Weights of a small mixture-of-experts language model, trained from scratch on English Wikipedia.
Size: 11 layers, width 384, vocabulary 8192, 170M parameters.
Training: a variant of Muon for the experts, 1102M tokens, 8408 steps.
Below are experts of layer 5 (counted from 0) of a mixture-of-experts language model. Rows are named router (the router's row for the expert), up (a neuron's input weights, with its number) and show model dimensions 256-319. Each number is 128 + 24 x the weight over its row's rms, rounded and kept within 0 to 255.
After each expert's rows: a language model's description of what the expert responds to. This comes from a sample of Wikipedia text that the model never trained on.

# expert 55
router [138 163 123  81  86 177 109 117 139 126 120 140 122 126 121 140 170 120  97  64 141 118 177 138 146 117 125 177 133 113 120 128 150 139 121 130  82 160 131 150 133 123 134 134 115 118 118  48 125 142 140 152 113 124 123 123 121 144 128 128 184 132 115 144]
up0 [108 125  96  93 117  95 134 106 249  99 117  89 151  77 157 121  61 130 137 108 112 117 119 122 114 146 112 159  77 134 128 136 106 118  82 129 118 129 152 152  87 107 137 133 100  63  98 115 131 163 100 146 110 137 133 192 111 114 137 130 153 136 100 113]
up1 [ 90 123 128 117  52  68 120 126 114 142 103 123 244  99 108 109 214  93 152 116 122 122 137 121 139  91 152 124 144 121 125 140 146 113 151 108 148 102 140 147 148 142 108 140 127 172 132  97 143  91 107 143  75 121 141 115 153 120 159 144 122 137 151 153]
up2 [135 153 121 120  36 102  97 186 138 127 101 129 139 127 118 115 131 163 105 158 124 121 120 129 166 151 128 112 149 151 105  60  69 122  90 134  90 122 149 128 135  76  70 126 112 136 123 159 132 153 114 130 181 129 131 121 117 143 145 137 118 118 130 130]
up3 [104 157 143 111 136  99 143 136 139  84  98  98  97 120  88 121 101 126 115 111 160 128 140 138 165 179 141 179 136 115 150 118 122 137 103 141  98 144 134 134 162 185 167 122 114 121 102 162 132 147 145 184 132 122 132 131 123 118 164 113 117 151 102 104]
up4 [114 152 115  95 104 154 118 138 120 146 104 132 125 145 111 143 110 147 130 139  78 130 165 112 138  95 135  89 140 125 115 124 114 152 110 142 112 131 123 132 138 197 110 112 151 124 183 164 141 137 115 197 142 156 109 117 124 166 141 122 102 124 114 148]
up5 [ 86 177 115 110 125  64 138 142 107 131 104 101 143 112 123 145 101 127 120 179 124  90 114 120 106 143 115 143 141  91 149 130 143 135 149 137 154 122 157 149 159 133 107 133 143 145  39  95 121 118 152 124 131 126 141 110 138 177 142 163 110 135  89 171]
up6 [137 113 128 134 116 129 118 157 133 117 154 175 133 128 109 149 134 169 110 158 141 108 127 130 118 104 126 119 132 248 153 150 124 138 215 144  99 174 146 130 131 135 171 113 116 143 122  94 154 142 128 115  85 111 122 124 135 174 134 151  87 152 134 118]
up7 [122 131 115 119 144 108 118 135  91  95 128 139 149 131 105 136 145 102 147  72 100  89 152 160 125 177 134 122 142 140 110 114 128 144  79 121 135 147 131 172 110  97 135 101 100 136 170 133 136 170  97 110 124 113 123 111 108 149 178 156 116  79 116 143]
up8 [128 117 148 159 126 123 141 144  92 139  55 160 127 141 175 114  87 144 136 151 101 104 105 145   6 125 107 134 104 109 116 153 110 152 108 143  83 111 120 141 134 133 166 136 101 123 115 111  86 153 115 110  76 139  78 112  75 115 143 131 128 137 127 132]
up9 [ 83 122 151 129 153  95 123 110 152 136  91 124 128 113  67  95 157 123 155 121  93 128 168 132 106 113 146 135 146 155 171  87 145 135 146 117  80 134 142 131 136 144 101 149 126 135  93 123 115 130 135 103 132 118 131 130 133 100 130 135 119 151 192 133]
up10 [132 148 101  97  99 126 111 121 148  88 125 152 153  95 158 110 121  95 162  77 124  98  95 145  96 178  95 125 159 133 128 124 158 154 131 143 150 128  75 141 176 136 117 102 126  75 121 121 118 117 115 168  97 107 128 173 116 140 108 140 128 118 177 126]
up11 [123 120 133 116 142 135  90 109 113  94 120 144  27 133 117 135 153 119 118 141 122 107 120 153 155 138 136 127 143 118 141 162 114 138  71 107 140 157 144 136 126 138  91 136 117 148 152 143 128 216 128 101 115 144 120 119 114 104 119 126 177 113 121 152]
Description: Article or name right after a preposition or the, mostly the in at the or on the, e.g. at the track, the Montreal Royals.

# expert 64
router [111 136 119 109  87 162 122 111 122 121 145 139 129 118 142 137 143 107 120 124 122 122 178 137 132 112 117 133 138 117 131 136 149 127 110 169  83  65 108 143 122 125 174 125 119 127 126 107 115 128 108 147 140 130 109 118 120 151 140 140 133 144 122 147]
up0 [155 134 101 168 139 130  98 114 121 110 145 131 159 111 131 124  71 112 157 128 132 119  85 126 117 224 129 113 102 137 128 128 191 154 125 139 123  91 133 116 160 140 148 125 116 111 193 134 120 145 118  94 143 130 158 116 131 145 129 121 154 142 148  98]
up1 [105 171 110 166 119 108 144 133  96 119 131 113 150 144 119 139  84 134  99 105  98 113 180 182 144  88 134 185 142  96 135 146  96 143 102 121 111 114 146 139 156 142 147 119 142 146 107 121 161 139 132 126 152 119 113 111 138 153 128 137 120 170 123 155]
up2 [120 129  91 136 162 117 108 158 106 119 124 130 140  89 129 105 127 119 131 132 176 126 161 127 145  96 129  98 133 123  75 111  99 136 122 154 132 111 153 121 128 113 100 138 113 145 132 133  72 128 149 114 110 109 188 107  35 116  94 141 166 152 104 133]
up3 [105 131 122 100 105 137 136 125 150 136 131 120 146 124 143 143  72 166 119  95 105 134 142 121 136 162 124 122 141 116 133 174 136 147 105 117 134  96 129 123 161 105 159 143 138 171 140 133 149 118 207 122 119 139  93  99 130 138 147 131 135 141  98 153]
up4 [ 99  95  95 155 123 108 111 149 126 118 132 144 134 130 131  77  94 169 130 136 123 100 138 143 141 103  94 137 124  99 119 118 114 137 140 116 171 135 139 157 150 118 160  95 107 163 145 158 146 134 126 127 101 109  79 105 112 140 167 133 147 168 156 133]
up5 [129 172 102 178 139 136  96  91 187 111 155 115 201 142 101 118 174  92 113 144 125 119 139 156 124  82 122  95 173  97 119 157 133 159 109  99 128 142 132 138 164 109 125 147 127 135 115 164 140 107 127  95 143 110 136 132 127 136 149 123 153 120 126 143]
up6 [ 89  52 163 140 128  89 142 114 124 148  91 122 129 106 148 113 137  99 120 133 138 117 141 131  95 106 152 139 134 114 122 135 147 114 134 114 156 164 143 147 122 140 124 101 177 141  94 137 146 108 133 105 123 153 114 130 132 152 148 125 143 144 159 148]
up7 [117 107 119 114 155 137 112 144 133 126  86 162  90 118 128  97  94 129 151 148 147 117 101  98 183 118 102 144 125 117  96  95 114 124 162 129 142 153 110 156 142 175  99 136 146 181 166 156 139 111  91 131 177 111 124 156 115 138 161 143 163 100 140 127]
up8 [133 156 149 176  71 135 110 155 133 154 129 155 121 136 178 112 106 134 133 159 115 111 117 126 141 100 109 127 132 102 140 134  91 108 118 126 172  80 121 122 133 114 147 126 109 124 163 138 101 126 160 137 139 107 136  94 108 130 176 131  91 153 124 101]
up9 [139 127 135 159 147 138 104 100 163 122 101 109 144 115 141 143 158  81 129 145 133 110 156 134 109 115 136 152 159 142 115 122 124 125  88  88 119 120 116 158 123 108 139 133 156 138 126  92 113 129 110 144 140 121 138  76 111 145 139 129 127 117 171 145]
up10 [157 115 105 153 126 118 116 167 124 105 131 144 130 106 126 112 128 155 131 133 121 112 126 129  55 118 125  90 102 111 134 107 124 131 189 155 107 140 143 137 146  67 112 103 137 143 161 200 128 121 121 130  80 131 121 132 113 124 117 130  93 125 175  62]
up11 [131 132  89 135 124 133  35 121 115 113 146 139 142  96 125 126 108 120 119 119 124  71 128 158 160 124 117 144 133 116 123 141 140 156 106 123 117 144 132 216 107 155 136 111  90 128 127 139 122 141 139 113 120  85 104 117 106 167 174 187 137 158 139 164]
Description: Mid-word completions like rec-ept-or, b-ache-lor, lie-ute-nant, and nouns like losing, contest, ranking before of or to.

# expert 35
router [141 146 126 129  66 132 109 140 143 116 135 146 130 132 157 156 113 128  56 113 120 126 118 140 143 127 115  91 136 129 107 100 127 125 148 124  33 106 145 132  92 146 128 124 128 145 124 141 134 144 142 142 111 136 117 128 117 136 138 147 125 133 124 145]
up0 [ 71 102 115  80 110 116  98 139 138 118 121 149 157 112 107  47 102 115 111 116 136 113  96 175 118 130 116 125 141 119 135 162 128 156 139 135 106 132 138 118 142 175 119 135 138 112 114 115 119 126  96 136 146  90 113 130 163 152 138 136 136 124 179 100]
up1 [ 68 125 124 146 129 118 127 130 161 142 116 125 113 137 118 125 159 113 169 127 114 122 111 138 132 133 109 119 154 122 133 132 113 124 113 146 118 114 149 147 141 193 138 122 133 121 149 136  83 141 127 139 133 126 107 127 122 125 154 129 107 122  93 143]
up2 [130 153  87  93 110 136 102 162 193  96 140 152 150  96 106 126 122 123 155 132 121 110 128 157 133 165 110  71 133 117 132 144  99 122 122 155 162 131 108 145 126 127 143 122 137 146 129 150  56 128 148 142 110 132 125 117 128 151 168 142 128 114 151 127]
up3 [ 94 126  94  97 130 173 115 171 111 128 120 143 154 135 132 135 127 137 116 186 131 102 160 124 138 135  92 113 140 115 112 112 130 109 124  98  98 103 168 140 155 105 128 116 121 181 135 133 169 141 109 126 153 120 119 108 128 130 145 131 137 145 185 120]
up4 [144 132 110 127 128 103 112 145 156  35 144 149 142 107 163 134 120 158  77 124 173  98 158 166 143 137 132 157 162 129 153 107 109 125 164 119 128 102  94 154 149 114 141 136 106 124 146 157 164 148 119 164 140 109 163 105 136 149 140 137 142 103 165 126]
up5 [156 125 105 142 154 147  72 151 134 106 117 169 153 100 108 110 124 129 113 126 108  44 126 161 128 117 108 115 151 109 104 117 140 141 122 133 140 110 145 175 149 142 137 120 121 152 115 134 114 146 130 151 128  93  90 105 112 164 167 196 125 157 127 148]
up6 [128 121 108 187 156 164 113 135 101  95 113 163 128 118 167 124 107 136 113 117 124 125 171  96 148 146 151 152 140  88 131 114 124 160  94 126 139 143 124 137 141 125 198 129  99 104 145 131 155 140  97 121 141  92 116 150 116 154 157 144 139 138 152 176]
up7 [115  61  90  70 134  75 112 108 190 119 137 100  94 149 123 132 130  91 109 134 100 113 178 145 101 125 132 132 148 114 112 107 126 130 172 160  70 140 150 138 120 122 134 102 125 128 147 103 114 128 136 107 146 122 120 103 110 137 145 125 148 140 134 170]
up8 [102  83 115 146  70 114 122 114 106 122 136 120 143  82 139 150 104 156 106  95 137  92 149 151 129 119 150 131 139 120 129 134  84 109 129 125 165 101 155 134 123 102 129 151 123 106 128 104 134 115 140 145 131 124 106 155  77 118 126 142 142 100 140 120]
up9 [156  84  97 119 124  72 120 115 108 141 137 160 121  93 111 115 134 160  98 168 165 131 108 133 139  89 115 120 128 130 109 209 137 167 134  96 133 138 154 134 118 169 194 116 132 122  91 151 150 129 128 171 135 117 114  97  80 123 117 139 142 142 174 128]
up10 [112 188 132 147 152 158 123 154 135 138 131  78 108 149 138 102 115 157 141 148 117 116 141 122 145  79 123 162  90 139 125 123 116 107 151 120 119 117 107 119 134 172 144  98 131 124 116 135 107 121 129 141 110 120 131 136  88 152 126 131 123 169 123 147]
up11 [133 153  89 123 104 133  70 139 133 106 118 146 139 121 156 124 142 125 128 111 122  34 120 155 154  96  98 150 145 141 122 116 139 130 144 119 125 159 125 183 136 110 138 116 105 152 133 119 144 145 112 120 114  99 101 129 116 160 142 192 129 154 143 148]
Description: Inner pieces of common words and of after nouns, also Japanese characters, e.g. labour, opportunity, woundings, foreign affairs, branch of.

# expert 40
router [151 172 108 147  93 130 118 128 143 115 161 121 125 116 136 145 147 142 141 162 157 120 147 143 138 127 124 152 134 116 119 105 140 120 155 109 175  96 124 141 111 157 136 126 123 132 162 116 120 132 149 133  26 114 125 112 135 139 152 125  87 137 123 138]
up0 [129 140 142  84 102 114 128 118 138 121 113 120 132 110 193 101 168 150 151 178 104 124 172 133 121  99 103  66 127 135 124 160 124 151 127 109 122 137 140 120 155  98 148 104 126  99 160 150 124 115 103  89 149 125 124  95 143 195 142 133 129 169 141  98]
up1 [166 130 119 171 148 124 130 131 134 134 127 147 115 117 122  85 121 141 127 144 145 125 138 126 135  96 139 107 137  85 114 173  93 173 128 133 182  89 135 149 144 133 166 111 135 164  92 152 112 133 143 122 140 115 108 135 166 114 110 141 188 117  72 133]
up2 [122 154  66 173  84 130 141 162 139 123 115 137 142 114 177 135  86 159 120 133 133  99 109 120 106 118  84 142 122  91 149 126 113 121  99 141 156  60 213 136 135 127 104 110 121 119 103 137  91 141 174 144 109 117 105 190 121 102 163 105 122 127  97 111]
up3 [112 176  92 149 171 176 111 110 158 117 128 157 103 114 115 160 128  73 143 190 125 119  92 147 145 103 130  56 132 111 126 105 139 149 115 124 118 183 119 141 135 111  70 122 103 152 150 126 125 130 125 147 135 125 145 119 148 133 150 112  85 152 191 149]
up4 [113 121 128 122 151 141 137 152 107  74  75 179  95 121 143 145 105 124 163 117 163 119  98 117 139 109 128 145 135 116 129 159  84 122  84 125 172 104 123 137 163 147 137 123 125 136 103 121  13 155 136 142 117 103 143 129 135 152 162 128 162 149 142 146]
up5 [121 156 127 138 112 153 124 121 163 109 165 110 142 116 129  96 104 155 146  53 112 113  90 131 145 148 141  97 133 134 132 136 121 120 103 108 128 143 111 127 138 156 151  95 122 153  82  94 140 130 139 146  87 123  96 111 121 115 201 120 122  87 119 133]
up6 [111 132 120  87 174 167 135 120 158 130 118 156 116 128 146 150 104 126  93 140 128 135 119 165 132 154 117 125 126 125 121 100 112 133 132 122  93 147 130 153 131 146  34 148  89 130 108 145 130 154 139 141  65 119 105 109 108 116 170 153  85 130 156 140]
up7 [124 115 106 149 116 134 115 128  86 122 120 112 135 117 112 122 172 165 146 131 125 117 161 139 139 150 137 116  79 102 138 168 141 131 127 122 161 118  93 120 133 110 193 107 128 110 130 141 176 125 123 142 109 129 149 116 112 119 104 167 113 145 107 167]
up8 [135 107 130 138  79 163  93 122 127  81 118 148 172 114  83 121 142 107 171 163 110 118 122 132 154 139 132 121 192 115 104 148 144 133 113 115 174 136 140 139 120 138  76 129 103 178 133  68 131 112 119 144  84 112 130 145 119 114 171 146 146 136 121 128]
up9 [ 84  99  82 164 105 121  98 100 136 105 121 113 154  95 104 102  91 118 126 126 123 112 142 120 109 152 138 175 146 128 127 127  93 141 136 134 145 179 119 132 152 135  90 130  80 164 120 117 139 123  87 144 121 131 111  99 137 111 147 155 119 149 125 189]
up10 [123 120 109 157 145 138 108 138  90 124  99 149 114 134 115  86 158  76 141 123 132  90 125 140 121 116  94 149 137 109  73 133 140 159 135 116 125 151 117 154 127 138 158  82  86 151 129 155 144 142 137 131 160 111  96 141 118 167 129 149 138 177 103 165]
up11 [132 156 118 145  74 154 153 163  99 124 108 123 147 174 154 139 121 141 142 104 134 118 140 143 163 102 120 131 108 106 114 134 124  75 112 137 134 106 130 127 130 125 214 149 136 143 157  59 121 136 115 126 104  97 125 105 172 127 134 115 161 134 158 145]
Description: Unit and time nouns after numbers or hyphens, such as 18-year-old, km, mm, days, weeks, season, and round.

# expert 42
router [ 89 170 113 113 170 162 128 136 154 124 162 137 119 128 140 163 115 111 130 147 148 112 195 149 136 114 118 132 140 119 114 140 186 138 155  88 172 142 141 137 135 108 127 127 108 144 118 143 141 130 135 133 134 127 112 127 112 139 131 131  71 133 105 147]
up0 [151 125 112 129 147  97  80 128 143 101 114 144 140  94 122 113 126 117 152 125 110  47  78 137 146 113 109 112 153 114 109 113 110 111 100 102  99 102 120 180 148 115 165 102 104 156  96 113 151 148 146 161 118  89 124 109 107 144 164 157 141 141 122 154]
up1 [135  80 112 136 127 133 118 156 120 113 147 145 126 109 108 110 148 129 112 163 124  90 109 153 135 135 135  86 140 132 111 115 154 130 125 114 148 135 171 174 129 166 121 118  99 118 173  92 153  89 127 142 155 156  85 129 106 125 124 151 133 166 112 140]
up2 [ 96 143  99  62 156 165 143  89 152  95 105 123  95 131 166 135 101 169 183 121 120 119 117 138 139 135 142 122 122 112 146 136 156 127 136 131 123 138 135 145 175 118 106 114 119 150 158 122 120 138  98 141 146 133 126 103 126  95 106 155 140 128 118 133]
up3 [114 127 124 135 179 145 133 112 118 125 156 137 131 135  95 119 134 125 190 155 116 118 128 102 117 142 129 126 150 136 117 177 118 156 128 163 134 137 130 143 118 122 232 101 116 147 126 120 109 133 103 135 122 116 125 114 170 140 117 149 104 125 179 131]
up4 [147 149 139 128 103 131 112 145 132  91 136 152  95 116 155 100 168 122 114 115 113 127 221 126 152 124 124 129 149 123 111 154  98 158 153  86  95  85 140 145 124  69 129 126 119 170 160 130 129 139 110 136 125 142 120 114 113 131 167 141 167 141 121 150]
up5 [138 124 115 152 176 110  98  93 114  90 111 123 144 130 110 129 175 140  97 141 115 108 161 151 121 128 127 120 113 120 131 148  16 132 182 166 117 111 139 127 130 178 182 120 113 110 152  72 136 143 104 107 153 108 133 120  86 184 125 122 133 104  95 125]
up6 [127 122 126 151 100 130 104 161 159 102 133 144 132  88 182 111 138 126 128  76 107 109 145 117 126  92 141 176 158 106 137 111 162 147 109 122 127 127 126 143 159 134 136 107 113 127 106 115 105 129 133 174 165  92 107 125 123 146 108 122  82 163 123 122]
up7 [186 124 125 167 141 160 122 125 148 123  76 135 129  96 156  94 160 101 103 163 123 113 206 134 121 126 113 170 122 135 132 129 131 143 108 142  91 142 128 116 129 148 148 103 155 112 107 142 102 134 130 111  89 105 125 141 116 113 134 129 150 146 142 149]
up8 [107 148 101 124  94 121 112 120  80 142 149 133 165 129 143 132 148  76 116 110 110 140 186 135 129 202 137 161 133 122 139 110 119 126 135 100 153 129 113 138 121 178 189 102 111 190 162 107 134 157 132 135  68 122 149 128  91 144 119 142  76 132 149 140]
up9 [141 159 124 110 115 129 116 151 149  81 119 166 202 115 161 114 147  92 131 154 110 138 115 123 150 148 119 103 120 115 114 122 126  90 137 174 255 139 117 136 136 142 143 101 126 109  54  93 136 158 142 154 137 136 128 133 130 132 164 129 123 141 142 165]
up10 [122 132 113  71 141 170 115 147 134 146 135 114 159 130  87 127 153 129 111 147  76 118 192 127 239 125 113  95 146 104 123 102 103 127 157 138  78 133 126 133 134 102 165  95 122 139 122 148 126 123 121 152 161 116 102 108 107 142 150 121 164 156 141 124]
up11 [147 124 103 111 177 130 121 139 114 110 126 130 141 117 135 134 116 172 162 172 124 109 193 138 177 129 105 123 147 107 104 128 118 111 126 141 142 136  75 131 102 139 127  63 118 150  91 148 112 148 111 155 116 121  65  95 120 123 155 138 132 151 119 143]
Description: Later pieces of surnames, place names and technical terms, and table dashes, e.g. Aitken, Franco–Crosti, Chattanooga, Artillery, Astra Digital.

# expert 57
router [185 126 113  88  97 124 124 126 136 122 129 141 137 125 157 122 130 107  99 103 131 113  97 140 133 111 121 117 129 122 122 121 127 135 133 137  91 117 131 130 114 188 151 132 127 137 138 109 137 138 133 144 159 111 123 135 128 138 138 140  79 140 148 130]
up0 [ 92 158 125 144  98 108  97 189 127 119 114 111 120 118  98 134  86 161 124 149 123 147 175 100 129  94 126 111 150 119 108 139 107 134 106 110 115 100 137 150 146 114 148 113 115 194 130 135 114 128  95 142 141 125 128 103  98 144 160 129 169 134 120 156]
up1 [168 137 127 121  79 192  92 103 143 127 112 159 177 162 120  85 124 167 116 134  95 114 144 150 175 127 139 119 167 123 124 157 109 129 137 123 144 159 172 140 145 163 138  99 142 180 151 123 111 165  96 119 154  90 122 128 133 149 120 139 110 158 130 145]
up2 [ 98 104 114 116 119 109 124 147 211 119 121 128 180 136 134 121 119 156 152  79 135 103 135 129 156  76 119 100 124 135 131 116 128 126 134 135 175 108 130 137 159 114  96  97 122 134 131 156 137 136 138 121 217 112 120 114 114 133 141 130 152 133  99 138]
up3 [149 146 101 163 140 128 110 114 101 111 106 158 143 106 132 100 155 129 144 125 120 122 108 140 127 119  67 146 154 119 145 125 122 143 135 113 164 150 131 153 127 138 101 101 152 108 103 150 150 114 114  90 147 134 113 122 116 113 132 157 141 145 179 108]
up4 [104  97 158 182 119 152 133 120 106 108 149  97 133 119 116 136  95 138 191 148 119 117 157 139 149 140 167 102 129 118 130 123 170 115 130 133 146 121 159 171 174  88 135 102 164  64 173 108 108 126  89 155 114 102 114 114  96 117 106 163 139 127  93 129]
up5 [121 155 111 100 156 159 109 159 126 119 123 127 143 146 128 117 118 132 139 133 133 116 166 140 113 147 143 119 130  99 104 121  95 144 127 136 150 136 126 116 120 199  78 146 123 142 137  69 149 122 133 133 152  93 105 129 147 128 135 129 133 116 120 148]
up6 [128 157 134  60 145  78 128 123 106 124 111 131 117 103 165 164  65 106 160 113 135 133 113 153 131 126 110 115 149 112 135 153 104 122  88 164 127 170 147 147 138 138 122 114 126 144 123 154 143 128 108 137 136 119 108  93 133 119 125 136 108 160 125 145]
up7 [130 168 139 148 143 152 100 134 140 111 141  94 146 116 142 151 128 148 105  45  89 109 108 155 122 113 119 156 158 138 122 137 135 151 111 134 159 146 156 128  91 129 148  90 128 140  85 141 130 127 104 155  42 110 115 119  62 148 102 142 118 137 146 149]
up8 [121  97 137 165 157 109 116 125 159 106 153 120 111 122  95 141 113 137 157  98 118 138 117 167 127 111 133  94 141 114 121 138 198 136 122 114 190  96 140 145 109 164  93 118 137 135 112 125 131 146 119 152 151 143 122 132 128 150 153 114 115 141 127 132]
up9 [162 162 168 114 113 158 122 132 162 172 167 135 120 109  94 119  96 162  90 139 102 133 100 140 157 208 127 120 150 141 109 127 118  97 171 107 115 139 117 136 102 106 150 140 137 101 141 139 134 144 150 105  86 105 115 134 111 148 111 151 152 121 160 145]
up10 [139 120  99 158 140 110 148 118 163 122 110 139 111 109 134 103  79 109  76 255 128 124  98  97 117  54 128 138 139 108 125 105  90 141 128 126  63 103 142 131 131 111 120 110 137 124 105 143 142 121 169 137 136 119 125 145 122 149  86 128 153 148 105 155]
up11 [ 93  83 113 102  99 113 137 134 162 126  73 174 137 132 151 114 136 163 128  98 160 124 163 141 129  96 136 134 120 121 138 171 136 118 117 123  94 144 134 130 137 138 128 111 131 123 124 136 141 148 136 165 120 114  91 142 153 126  79 145 138 137 142 126]
Description: Function words all, with, by, only, of after is or be, and completions like conf-ident, entire, portion.

# expert 29
router [127 171 116 154  41 102 122 117 153 124 129 141 126 131 163 153 123 118 107 138 108 113 207 133 120 121 110 131 118 115 106 129 163 141 156 149 129 128 127 131 124 177 188 121 128 143 123  87 130 143 137 141 114 117 117 126 119 132 139 141 140 134 148 134]
up0 [104 133  99  97  97 142 106 120 154 109 116 145 157  88 112 134 103 148 131 102 128 101 100 155 127 112 113 107 148 109 137 133  97 143 155 128 136 112 119 100 147 132 112 127 115 162 146 122 175 146 101 128 137 100 108 150 119 102 167 155 148 144 120 130]
up1 [106  89 141  93  84 103 123 147 105 135 163 108 150 133  87 124 152 149  87 147 106 114 132 148 105 122 161 133  63 135  91 132 125 130 113 164 127 145 115 143 128 192 123  71 108 125 105 131 177 122 116  75 163 121 124 114 139 155 133 154 106 110 121 133]
up2 [129 131 110 164 161 163 190 140 148 130 188  83 145 111 160 130 160 119 110 140 123 113 103 124 128 159 109 110 138 105 103 136   0 140  27 112 120 138 122 136 144 121 131 106 111 141 119  96 115 143 121 116 151 164 121 174 107 142 135 144  98  94 100 101]
up3 [121 146 102 107 131 142 126 142 110 114  86 135 123 129 146 111 153 141 108 107 119 113 171 125  87 150 159 125 178 129 133 133 153 127 159 138 150  91 137 137 159 140 137 176 127 111 105 149 135 127 125 155 158 138 102 110 153 167 144 121 132 126 162 141]
up4 [154  90 120 124 165 155 135 150 137 125  97 172 132 130  99 148  80 148 157 132 112  91 134 143  98 165  80 187 130 116 121 122 122 100 138 132 177 121 131 129 160  90 140 108 126  72 110 136 139 127 110 140  90  99 131 101 136 169 140 145  93 119 108 141]
up5 [ 96 157 115 154 173 145 104 141  70 124 126 127 146 119 153 123 143 140 129 166 125 146 106 125 190 171 126 116 149 121 123 137 125 173 139 129  78 173 112 141  80 129 173  98 131 143 139 124 149 132 116 123 123  98 135 140 122 151 137 154 130  82 124 135]
up6 [156  70 128 128 134 152 146 153 168 135 114 111 191 120 106 117 103 132 176 109 133 116 201 143 124 126 130 150 133 108 133 113 116 176  79 124  97 145 130 144 150 167  94 116 131 148 146 141 125 173 118 146  59 100 137 108 133 121 119 183 106 128 132  91]
up7 [169 143  89  85  88 155 120 131 114 119 166 125 112 138 110 143 129 108 145 127 114 123 198 127 124 168 141 165 127 116 109 158 142 141 118 148  96  83 119 121  76 103 106 118 146 147 135 129 124 125 114 181  87 131   0 126 143 109 136 143  72 155 137 153]
up8 [126  86 122 130 131 107 115 130 130 136 128  99 127 134 165 135 147 138 141  97 124 101 136 127 133 129  83 110 135 123 131 167 119 133 109 134  97 126 109 126 119 127 103 103 129 111 139 138 121 128 141 107 107 106  80 134 133 133 129 118 157 111 134 118]
up9 [109  69 124 158 114 144 110 127  81 123 108 150 169 130  97 113  88 107 149 126 189 123 108 119 120  86  66 126 127 131 118 121 130 142 130 117 136 146 128 119 135 167 179 114 117  94 174 137  99 136  88 137  68 116 157 106 104 131 139 122 189 127 116 132]
up10 [130 141 105 104  93 115 129 143 142 148  91 121 106 137 188 129 136 159 137 188 139 128  85 165 158 164 114 144 116 115 121 103 122 119 132 132 139 105 138 138 159  91 171  97 161 154 148 129 106 114 114 105 180 148 104 162 114  75 131 112  80 172 132 166]
up11 [160 132 109 173 161 162 111  97 122 104 113 124 131 117 125 145 116  77 119 136 116 127  81 109 149  86 147 135 125 105 144  84 105 124  98 107 142 197 139 146 122 102 219 109 124 138 148 123 152 158 120 129 193 118 134 143 114 140 135 130 115 139 112 136]
Description: Prepositions like of, for, in, between, and first pieces of the following word, e.g. denunciation of Western, positive for, fossilized.

# expert 58
router [157 168 103 134 156 147 120 101 148 128 156 141 116 118 153 129  61 117 177 121 149 111  75 136 141 116 117 148 135 130 117 153 123 122 118 160  70 128 129 122 118 141 175 121 117 143 125  90 125 147 134 150  90 121 115 129 116 144 146 135 155 132 134 124]
up0 [137 156  85 146 174 146 149 116 149 151 147 148  82 113 164 127 161 143 102 131 144  97 147 120 128 123  96 146 168  91 138 165  88 140  92 133 149  85 142 167 144 126 138 122 167 162 154 136 121 167 106 150 139 132 135 108 128 149  88 150  90 158 117 146]
up1 [123 156 101 169  98 139 105 106 101 100 121 153 161 109 104 125 112  85 109 125 114  64  98 150 133 140 105 106  95 100 106 138 143 107 113 126 143 131 134 178 122 160 134 102 103 116 131 137 143 130 113 138 118 111  97 117 128 160 142 155 106 158 143 144]
up2 [128 138 158 126  97 131  88 131 123 119 183 111 160 121 139 110 127 170 152 131 128 113 136 147 111  97 129 132 103 118 142 145 102 126  80 161 124 171 138 146 136 105 170 141 134 128 125 137 139 139 130 155 106  91 129 104 118 205 204 152  71 131 156 122]
up3 [109 146 145 159 136 135 123 104 118 126 101 124 133 153 128 100 157 125 149 116 118 113 132 110 155 123 142 121  86 141 108 143 127 134 109 130 135 118 115 124 120 100 127 142 118 169 114 154 139 152 106 127  74 128 116 124 150 107 114 151 131 150 145 117]
up4 [134 123 116 129 112 133  77 117  87  82 143 111 104 135  93 132  97 134 201 162 102 117 138 139 126 146 125 122 130 127 157  98 115 128  89  97 113 132 142 126 126 157 149 122 119 122 125 134 119 117 131  93 135 128 143 131 128 135 141 144 165 129 143 155]
up5 [ 88 152 100  66 222 133 115 111 131 123 119 175 117 108 122 134  69 136 163 113 134 116 147 130 127 107 146 121 127 129 113  97  85 116 134 101 132 129 167 128 136 100 148 115 132 176 138 162 120 155 126 139  83 120 150 119 116 128 132 132  79 135 121 164]
up6 [111  38 131 183 129 139 126 111 126 111 146 115 146 133 128 126 160  92 111 137 150 132 122 142 133 125 130 123 119 110  82 155 133 105 125 118 153 144 118 114 147 127 120 102 127 126 182 115 134 129 146 121 152 132 142 104 139 129 184 151 202 149 121 145]
up7 [208 141 100 145 106 172  98 101 106 145 136 144 143 113 125 139 172 120 100 120 106 136 122 187 141 109 141 114 131 140 134  88 140 120 166 124  99 110 126 121 139 133 142 147 147 125  88 140 131 166 126 114 134 106 136 142 110  99 163 123 163 133 118 111]
up8 [122 186  79 175 166 128 125 111 150 109 159 145 154 124 140 146 128 123 143 142 136 107 120 125 125 121  96 186 115  85 133 135  99 146 132 117 129 137  81 140 136 102 136 100 153 164 121 161  89 142 133 158  94 130 122 152 137 164  97 133 131 124 158 133]
up9 [149 129 155 150 115 125 128 133 100 125 157 169 161 147 133 105 163 138 200 142 107 118 113 160 161 127 108 149 112 117 150 138 132 116 160 147 125 137 138 147 153 160 159 139  94 106 180 120 143 137 119 149 107 144 151 142 133 160 171 150 165 123 133 148]
up10 [114 139 137 147 148  97  96 144  92 128 171 152 159 138 121 115  85 138 138 176 152 103 137 132  98  99 128 148 161 127 117 181 148 117  95 100  97 192 112 128 116 132  78 131 144 107 156 162 130 137 185  83 120 149 121  87  92 116 139 133 115 140 144 137]
up11 [113 130 133 154 118 112 130 130 133 125 111  96 123 120  99 116 157  58 124 153 129 121 125 125 135  85 107 142 121 132 125 155 138 120 142 113  61 135 136 140 145 130 125 127  99 115 131 138 139 161 132 112 125 157 107 142 107 121 126 141 155 125 112 138]
Description: The and names or place pieces right after of, at, in, to, such as at the, at Surat, James, Alexander, before University.